{
  "n_layer": 14,
  "d_model": 512,
  "n_experts": 64,
  "experts_per_token": 3,
  "d_expert": 128,
  "d_shared_expert": 384,
  "activation": "swiglu",
  "moe_layers": [0, 2, 4, 6, 8, 10, 12],
  "router_score": "softmax",
  "normalize_top_k": false,
  "routed_scale": 9.45,
  "balance_loss": 0.00235,
  "balance_bias": false,
  "router_z_loss": 0.0001,
  "router_bias": true,
  "init_std_router": 0.0142,
  "lr_router": 0.000875,
  "n_head": 4,
  "n_kv_head": 2,
  "head_dim": 128,
  "vocab_size": 32768,
  "norm": "rmsnorm",
  "norm_place": "pre",
  "norm_eps": 1e-06,
  "positions": "rope",
  "rope_base": 12600.0,
  "rope_fraction": 1.0,
  "qk_norm": true,
  "attn_scale": 0.0884,
  "tie_embeddings": true,
  "parallel_block": false,
  "init": "normal",
  "init_std_qkv": 0.019,
  "init_std_o": 0.0036,
  "init_std_up": 0.019,
  "init_std_down": 0.00222,
  "init_out_by_depth": true,
  "optimizer": "muon",
  "lr": 0.012,
  "lr_mult_o": 3.0,
  "beta1": 0.95,
  "lr_head": 0.00415,
  "warmup_steps": 50,
  "schedule": "wsd",
  "decay_fraction": 0.734,
  "decay_shape": "linear",
  "final_lr_fraction": 0.02,
  "batch_tokens": 131072,
  "seq_len": 512,
  "doc_mask": true,
  "z_loss": 1e-05,
  "train_tokens": 565800000,
  "steps": 4317,
  "dataset": "wikipedia_en"
}
Below are experts of layer 8 (counted from 0) of a mixture-of-experts language model. Rows are named router (the router's row for the expert) and show model dimensions 0-127. Each number is 128 + 32 x the weight over its row's rms, rounded and kept within 0 to 255.
After each expert's rows: "comes before" lists some tokens at least twice as common just after its tokens as in all text; "comes after" lists some tokens at least twice as common just before its tokens as in all text. This comes from a sample of Wikipedia text that the model never trained on. Tokens count by the router's weight.

# expert 27
router [188 134 148 181 103  84 117 108 157 142 154  84 122 123  83 157 115 123 149  79 114 143  98 130 124  77 171 132 111 213 149 152 140 118 119  82 152 141  95  90 153 109 130 122  99  56 140 157 111 103  93 136 132 127 137 145 113 142 113  98 117 110 142 112 123  88 185 107  91 121  72 195 163 160 133 150 140 133 106 171  89 140 115 135 176 124 158 116 120 108 122 110 106  96 183 136 101 114  74 113 173 150 104  83 156 108 164  85 120 147 129 117 107 137  88 111 189 128 173 199 133 146 149 119  88 130 167 133]
comes before: " ", "0", "1", " −", "2", " +"
comes after: " |", "0", ";", "1", "2", "3"

# expert 59
router [138 125  90 163  67 146 173 120 116 109 144 120  57 151 108 120  97 112 155 124 108 145 116 117 109  97 118 118 106 146 127 140 101 117 160  62  88 141 151  87  69 150 143  86 119 120 135 116 132  61  82 143 196  74 100  61 148 168 128 130 134 107 157 104 133 131 121  93  98 155 118 132 166 151 129 173 138 154 110 189  99 151 143 122 205 148 131 148  64 100 146  99 141 181 134  99 155 123 103  74 163 107  90 118 185 148 172 153 147 102 143 101  63 163 114 123 162 141 129 133 118 203 171 131 121 132 148 130]
comes before: " ", ":", " Team", " medal", " Years", " place"
comes after: "\n", "-", " |\n", ")\n", "|", " medal"

# expert 19
router [166  93 128 134  82  91 149  72 126 131 159  38 147 146 134 143 112 144 181  83 109  94 130 137 115  75 190 119 138 185  87 138 139 150 113 129 180  76 109 130 138 114 140  78  56  91 101 157 119  75 158 147 163  89 135  91 178 195 149 134 161 101  85 100 116  79 178 145  61 105  92 174 139 172 157 179 131 124  95 188  71 116 103 152 146 161 180 104 139 138 125 113 143 147 128 111 146  96  96 113 144 124 116  99 115 107 150 136 152 145 108 146 116 121  82 108 120 196 127 178  84 148 160 111 131 143 157 103]
comes before: ".", ",", " |\n", "\n", ".\n", ")\n"
comes after: " ", ",", " U", ".", " New", "200"

# expert 46
router [114 130 108 191 151 107 155  61 167 141 144 125 160 154 145 142  66 188 181  80 151 151 169  79 185 122  91  91 112 139 146 163 126 143 132  83 147 133 196  85  84 111 140  78 154  97 155 170  98  76 183 145 160 107  77 107 141 162 114 147 154  84 146  83 128 109 128  92  62 154 142 194 209 152 100 170 138 120  72 166  93 163 163 107 160 210 166 124 116 162  87 103 146 139 132 146 159  46  69  76 124 152  95 102 147 118 168 151 138 149 101 119 100 144 121 124 175 155 165 175 110 148 154 147 125 134 167 113]
comes before: "-", " •", "|", "The", "==", " Genus"
comes after: "\n", ".\n\n", "==", "\n\n", " (", "==="

# expert 22
router [123 108  84 130  56  77 123 126 134 118 107 101 152 159  99 151  76 181 158  67 166 134  96 137 137 101 175 142  96 143 169 191 105 129 127  69 157 118 157 114 116  91 173 101 100 147 159 107 130 125 188 163 118 172 140 133 138 170  95 131 116  96 114 105 133 123 125  84  65 120  77 172 146 167 159 188 160 109  44 144 105 154  58 137 159 170 196 122 102 132 133  76 154 164 147 131 128  77  81 107 183 151  74 120 145 151 119 111  96 129 137  94 121 118  94  79 182 146 143 156  60 221 174 163 146 136 194 136]
comes before: " of", " and", ".\n\n", " States", " to", " War"
comes after: " the", " The", "The", "'s", " his", " its"

# expert 6
router [116 120  98 154 115  85  81 114 137 154 157 125 107 132  66 148  84 110 173 102 137 159 125 135 163 126 169 161  59 146 127 159  77 106 139  97 167 123 103 112 168 185 151 145 153 107 111 103 130  78 136 144 176 140 101 137  86 147  60 144 156 161 129  83  97 106 157 115  87 129  64 141 132 146 107 168 137 174 115 136 132 132 154 112 144 143 141 137  92 142 177 126  90 207 145  99 139  91 125 141 114 106  95 117 140 170 125 117 126 127  75  93  79 146 115 146 154 145 138 161 121 163 149 166 154 156 109 136]
comes before: " |", " |\n", " (", "–", ";", " /"
comes after: " |", ";", "″W", " at", "–", " High"

# expert 32
router [160  70  81 147  40 168 154 103 129 151 139  64 123 132  91 112  83 149 121  98 129 144 166 157 141 104 138 179 130 153 107 180 155 180 138 111 122 111 130 118  99 139 178 116  96  54 128 177  81  68 126 160 114 124 105 114 136 183  90  92 131  83 151 137 139  69 198 108 110 112 101 156 193 125 128 189 177 147  79 124 109 206 121 161 137 130 143 136  89 105 137 115  95 159 145  90 116  98  96 113 156 144  96 111 146  98 149 108 132 150 125 146 109 134 112 111 153 114 183 149  85 145 136 155 148  86 139 107]
comes before: " a", " was", " is", " an", " also", " released"
comes after: " is", " was", " It", ")", " He", " it"

# expert 36
router [148  55  85 176 104 117 164 129 180 108 149  82 141 172  92  83 127 160 124 102 123 137 159  87 159 113 145 158 124 132 135 154 143 123 130  79 113  82 126 124  96 113 155  56 130 113 166 130 138  84 120 120 148 121 147 113 114 212 100  81 135 125 122  75 118 137 188  89 100 167 118 131 145 123 112 195 152 111  79 153  95 203  97 174 123 139 107 121  89 102 167  75 146 161 128  97 172 109  99 112 179 136  79 123 148 156 135 124 130 124 145 134  80 142  83 120 146 149 154 136 145 164 157 131 127 108 138 151]
comes before: " the", " United", " Year", " first", " same", " National"
comes after: " of", " in", " at", " for", " to", " on"

# expert 12
router [163  80 131 160  77 130 182 110 141 145 137  74  94 166 102 121  69 169 160 109 166 150 126 107 170 108 102 139 120 161 119 129 103 124 135  75 102  96 118  90 119 121 158 138  84  76 128 130  89  43 148 142 153 121 134  70 121 145 107 101 131  65 120  92 154 100 133 126 114  79 130 171 187 175 138 146 148 137 103 180 141 146  66 118 151 139 122 155  63 105 110 120 117 198  92  76 152 137  79 103 177 135  38 133 111  89 144 138 163 166 120  98  61 140 114 130 144 162 121 193 147 176 166 106 111 117 108 129]
comes before: ")", " ", ")\n", "),", ")\n\n", "9"
comes after: " (", ",", "born", "–", " –", "),"

# expert 37
router [164 104 109 128 110 116 159  83 160 123 161  83 115 162  93 131  96 155 146 115 107 170 160 114 125  97 120  75 127 155 127 172 122 128 102  87 117  90 101  89 124 112 143  60 122 101 114 108  97  51 155 172 191 125 142 136 126 179  98 155 138 144 112 136  96 113 144  99  76 120  60 157 183 160 133 180 161 133 112 130 142 126 113 108 143 121 145 111 126 141 106 141 136 182 124 134 155  85 121 134 180 145  82 115 114 146 116  97 103 145 108 124 101 123 129  96 133 153 189 148  95 169 140 163 148 134 163 105]
comes before: "201", "200", "202", "1", "199", "2"
comes after: " |", "|", " in", ":", ";", " October"

# expert 55
router [148 111 131 130 115 124 161 112 161 127 176  47  57 184 124 142 100 148 167 109 147 163 144 139 167  76 109  87 137 164  93 192 140 172  87 116 121  92 118 113 121  84 139  67 100 134 120 135  89  47 102 176 159 120 140 103 136 169  60 162 171 125 122 150 123 121 151 101 120 120 110 172 181 185 106 201 162 160 104 145 120 134  98 136 116 129 141 143 127 123 120 135 132 170 124 123 136  61  90 139 165 158 102 144 121 165 123 121  81 147 118 130 108 124 130 156 175 136 156 145 119 152 145 156 154 122 168 132]
comes before: "201", "200", "202", "199", "198", "1"
comes after: "|", " in", ":", " March", " August", " December"

# expert 18
router [190  49 118 159  47 134 138 126 144 103 163  87  93 166  91 125 101 130 153  66 199 164 119 123 134  87 143 155 129 173 118 140 122 113 130 135 144 104  96 130 122  82 183 110 116  40 103 146 135 110 111 171 173  95 109 118 176 156  72  91 100 138 104 122 127  80 150  83  65  71  76 147 166 159 116 179 186 146 100 134 138 191 122 147 155 166 185  94  96 136 121 134 138 122 127 106 131  96  94  97 150 134 115 122 193 140 171  93 101 157 123  88  83 168 107 102 164 155 125 148  84 166 148 127 174 103 138 105]
comes before: " the", " that", " to", " a", " his", " her"
comes after: " to", " he", " and", " also", " He", " who"

# expert 34
router [126  97 145 136  90  77 167  79 126 142 127  59 120 158 111 142  74 157 175  76 156 153 164 107 170 125 146 125 103 147 122 138  93 181 103 106 166  49 132 102 146 105 153 112  90 108 137 141  56  94 119 115 125 113 103  71 104 122 127 121 143 113 126 107 121 133 157 139  90 143 125 167 169 169 130 188 156 136 111 159 111 127 126 136 164 181 163  97 107 181 125 144  67 176 117 119 162  97  85 115 155 127 124  89 125 141 166  83 116 149 137 100 131 120 161 155 141 131 101 187 102 159 173 166 132 178 123  78]
comes before: " |", ".", "–", ")", "%", ")\n"
comes after: " ", ".", " (", "–", "°", " $"

# expert 2
router [163 108 124 181  95 146 122 104 185 167 162  96 132 135  34 132 115 142 136 110 129 170  78 129 133  87 147 110 141 184 101 161 100 167 142  98 151 117  98 111 158 108 150 124 114  89 114 109 100  89 114 118 142  84  79 126 118 139 107 109 131 117 127 118 119  87 205 125  99 146  97 164 168 159 140 156 149 134 113 148 116 163  76 143 172 154 163 120 113 127 150  70 109 149 144 152 162  84 107 106 149 128 100 132 191  74 148  94 130 147 119 139 137 124 145 119 142 158 130 197 115 160 158 133 133 146 123 110]
comes before: " |", ".", "–", ";", ",", ":"
comes after: " ", "201", "200", "202", "199", "198"

# expert 15
router [152 122 114 146  68 117 188 137 109 136 159 110 114 144 111 133  83 188 170  77 114 132 120  81 129 109 159  89 122 140 108 168 104 145 118  76 138  73 132 109 137 151 152 121  93 101 131 166 142 102 103 143 135 113 140  91 103 147  92  84 103  91 157 126 103 128 160 127  94 130 134 134 179 159 103 148 159 150  89 160 106 143  94 135 167 167  95  78  70 148 136 136 144 181 127 106 150  88  67 143 181 136 120  79 168 107 150 121 145  95 141 147 137 112  88  97 144 112 171 184 161 160 162 104 150 151 134  98]
comes before: " ", " \"", " The", " A", " USA", " -"
comes after: "\n", " |\n", ")\n", "1", "2", ".\n"

# expert 9
router [168  87 111 163  91  91 162 122 177 110 151  77  87 174 107 145  82 204 154 127 144 185 105 134 137  84  99  96  72 118 133 164 130 136  99  97 106  99 117 127 150  82 124 117  99  99 122  88 130 114 142 138 118 133  91 148 144 131  97  77 137  84 162 159 110 113 166 113 105 109  87 173 151 161 115 133 125 102 120 109 121 181 115  80 158 148 177 117  78  98 127 116 125 130 148 133 131 128  65 144 166 114 121 132 143 165 158 117 151 178 168  89  93 136  93 165 167 143 175 171 112 168 160 149 165 138 119 116]
comes before: " the", " to", " by", " with", " it", " a"
comes after: " in", ",", " to", " In", " which", " that"

# expert 21
router [182  95 132 159 106  89 111 126 157 117 141 109 130 141  89  98 104 131 190 140 143 121  99  88 120  91 140 130 113 137 127 147 149 116 154  59 168 115  96  83 137 146 181  83  94  49 109  92 134  76  73 149 165 125 136 154 129 158  74  95 118  86 143 114 100 103 147  72 105 106  82 137 151 202 119 179 151 121 121 142 119 131 127 107 186 136 160 118 113 122 149 112 126 134 137 116 146  93  35 103 172 162 119  75 146  97 145  96 123 111 127 126 112 129  92 111 157 144 181 201 113 149 116 154  70 132 123 151]
comes before: " ", "0", "1", " |", "2", "3"
comes after: " |", "0", ";", "1", "2", "3"

# expert 13
router [183 116 111 151 136 119 145  89 108 141 108 116 137 127  71 148  87 132 175 107 107 193 119 135 117 105 137  81 103 192 101 128  86 156 142  83 164 105 125  87 157 144 117  94 128 116 147 148  98  74 102 117 163 110  71 143 135 126 107 139 124 129 133 117  81  86 162 125 132 123  60 187 188 148 138 146 133 138  87 171  97 205 123 168 132 137 160  53 107 114 124  92 119 102 157 117 142 102 110  77 157 110 106  39 146 112 155  76 123 176 166 119 122 158  95  93 187 101 179 167 154 163 154 141 120 161 150 113]
comes before: "|", "-", "|---|---|---|---|---|\n", "|---|---|---|---|---|---|\n", "|---|---|---|---|\n", "|---|---|---|\n"
comes after: " ", "%", ")", "0", "2", "1"

# expert 26
router [162 132 126 156 112 108 137  94 152 142 139  94  82 142 110 110 122 118 165  92 144 188 107 108 124  88 145 118 112 178  85 140 116 156 114  71 107 127  80 108 183 129 170 110 132 105 128 111  85 101 104 122 169  99  97 145 116 146 121 124 133 109 134  96 113 123 228  97 103  99  78 205 130 148 112 171 160 175  92 122 118 151  81 142 183 134 142 134 109  80 140 120 116 122 171 122 125 107  70  91 175 141 130  84 198 134 172 124 128 146 159 131 113 129  86 113 158 148 137 184 113 135 148 100  96 158 189 121]
comes before: "1", "2", "3", "0", "6", "4"
comes after: " ", "6", "1", "2", "3", "0"

# expert 25
router [161 112  87 164 119 116 173  98 153 124 131  79 126 156 101 100  96 175 139  87 136 165 159 131 122 115 126 132 127 155 137 140 117 131 135 119  95  85 100  97 153 141 135  56  85  91 150 128 106 104 131 112 167 143  84  97 131 159 114 101 149 113 102  75 137  98 172  63  98 118  85 163 186 187 139 140 174 140  68 126  88 150 136 108 178 159 136  93 126 139 157  81 107 114 148 115 159  76 123  76 172 128 109  86 141 124 128 136 123 149 110 125  90 156 102  87 143 185 142 184 112 137 165 116 104 153 151 147]
comes before: " ", ",", " –", " August", " July", " October"
comes after: " ", " on", " in", "In", "30", " In"

# expert 39
router [164  60  76 129  85 137 127 121  91  97 133 103  99  98 121 114  83 166 158  98 187 191  73 115 155  78 129 124 140 143  95 197 169 138  89  92 107 107 129  97 141 110 176 106  69  51 119 110  93 102 158 147 151 133 113 110 113 134 138 116 122 102  96  73 145 116 169 112  84 129 109 168 152 157 175 134 140 102 119 133 126 155  90 129 134 194 161  99  66 130 110 124 122 115 168 107 135 113 111 116 176 184 141 111 191 133 130 102 153 130 144  69  49 115  70 100 180 174 144 143  83 151 145 175 198 119 158 111]
comes before: " of", " in", ",", ".", " and", " to"
comes after: " a", " two", " an", " three", " his", " one"

# expert 54
router [143 122 109 139  86 123 162 130 112 151 146 137 145 147  79 128  98 156 204  97 133 182 113  90 144 138 125  80 125 125 116 186 100  97 110 123 164  85 149 107 150 125 151  80  97 109 151 142  94  63 124 130 182 112 104  74 154 165  96 132 144 101 125 110  88 150 166 112 101 171 127 133 191 141 157 158 141 144 126 141  82 166 127 142 196 146 108 129  88 105 156 134 125 157  70 116 177  54 100 130 162 154 111  96 175 124 160 108 137 135 133  95 115 172 115 130 129 131 139 165 110 170 168 133 113 128 122 152]
comes before: " ", " No", " Party", " Team", " Year", " %"
comes after: " |\n", ")", "\n", "1", "0", "===\n\n"

# expert 60
router [183  97  84 167  83 162 153  99 111 140 158  74 148 145  84 139  52 150 163 104 119 142 101 117 132 121 166 118 104 182 123 119  94 137  91  92 120  54 127  71 130 125 116 108  86 104 135 112  98  89 130 184 107  95  93  97 141 140 109 138  99 105 111  84 109  87 186 104 126 147  77 180 149 159 124 128 157 157 125 159 128 164 104 112 145  96 144  88 125  98 131 132 119 148  99 120 153 101  95  97 133 160 111 100 114 100 176  95 146 155 132 117  84 141 108 106 125 154 197 152 108 143 160 118 139 123 126 103]
comes before: ",", " |", "\n", "–", ")", "."
comes after: "201", "200", "202", "199", "198", "197"

# expert 16
router [160  88 142 148 109 126 133  44 161 109 134  54 132 154 120 152 125 159 150  68 140 143 156 122 157 121 154 113 110 146 130 159 115 158 119  96 136  33 165  94 125 147 130 122 100  71 112 156 120 103 160 173 132  70 128 113 116 166 124 121 120 118 110  94 134 104 193 127  88 143 124 191 141 140 158 169 130 102 112 165 131 138 108 106 127 160 195  84  99 168 125 110 105 148 113 127 161 111  89 118 156 135 101  94 145 131 179  73 104 134 113 110  75 104 128 138 116 170 159 177 114 188 175 155 117 147 166 123]
comes before: "0", " |", "8", "9", "5", "4"
comes after: " ", " (", ".", "–", " $", "/"

# expert 61
router [187  83 116 133  91 127 138 139 135 159 121  86 131 140 107 129  67 158 170  85 149 173 177  91 127  68 155 122 149 149 141 142 110 156 116 110  90 128 146 114 148 116 145 138 137  57 114 137 112  62 128 122 113 159 113 110 140 102  70 109 116  95 158 110 113 134 152 122  61  85  92 191 151 160 146 101 208 130 124 122 157 170  68 107 174 149 148 178  79 142 132  90 111 125 135 116 121 117  95 158 185 148 110 121 150 106 151 114 162 145 118 144  98 186 106 119 137 172 141 148 108 168 163 136 161  99 127 118]
comes before: " by", " to", " as", " in", " for", " on"
comes after: " was", " is", " were", " be", " are", " been"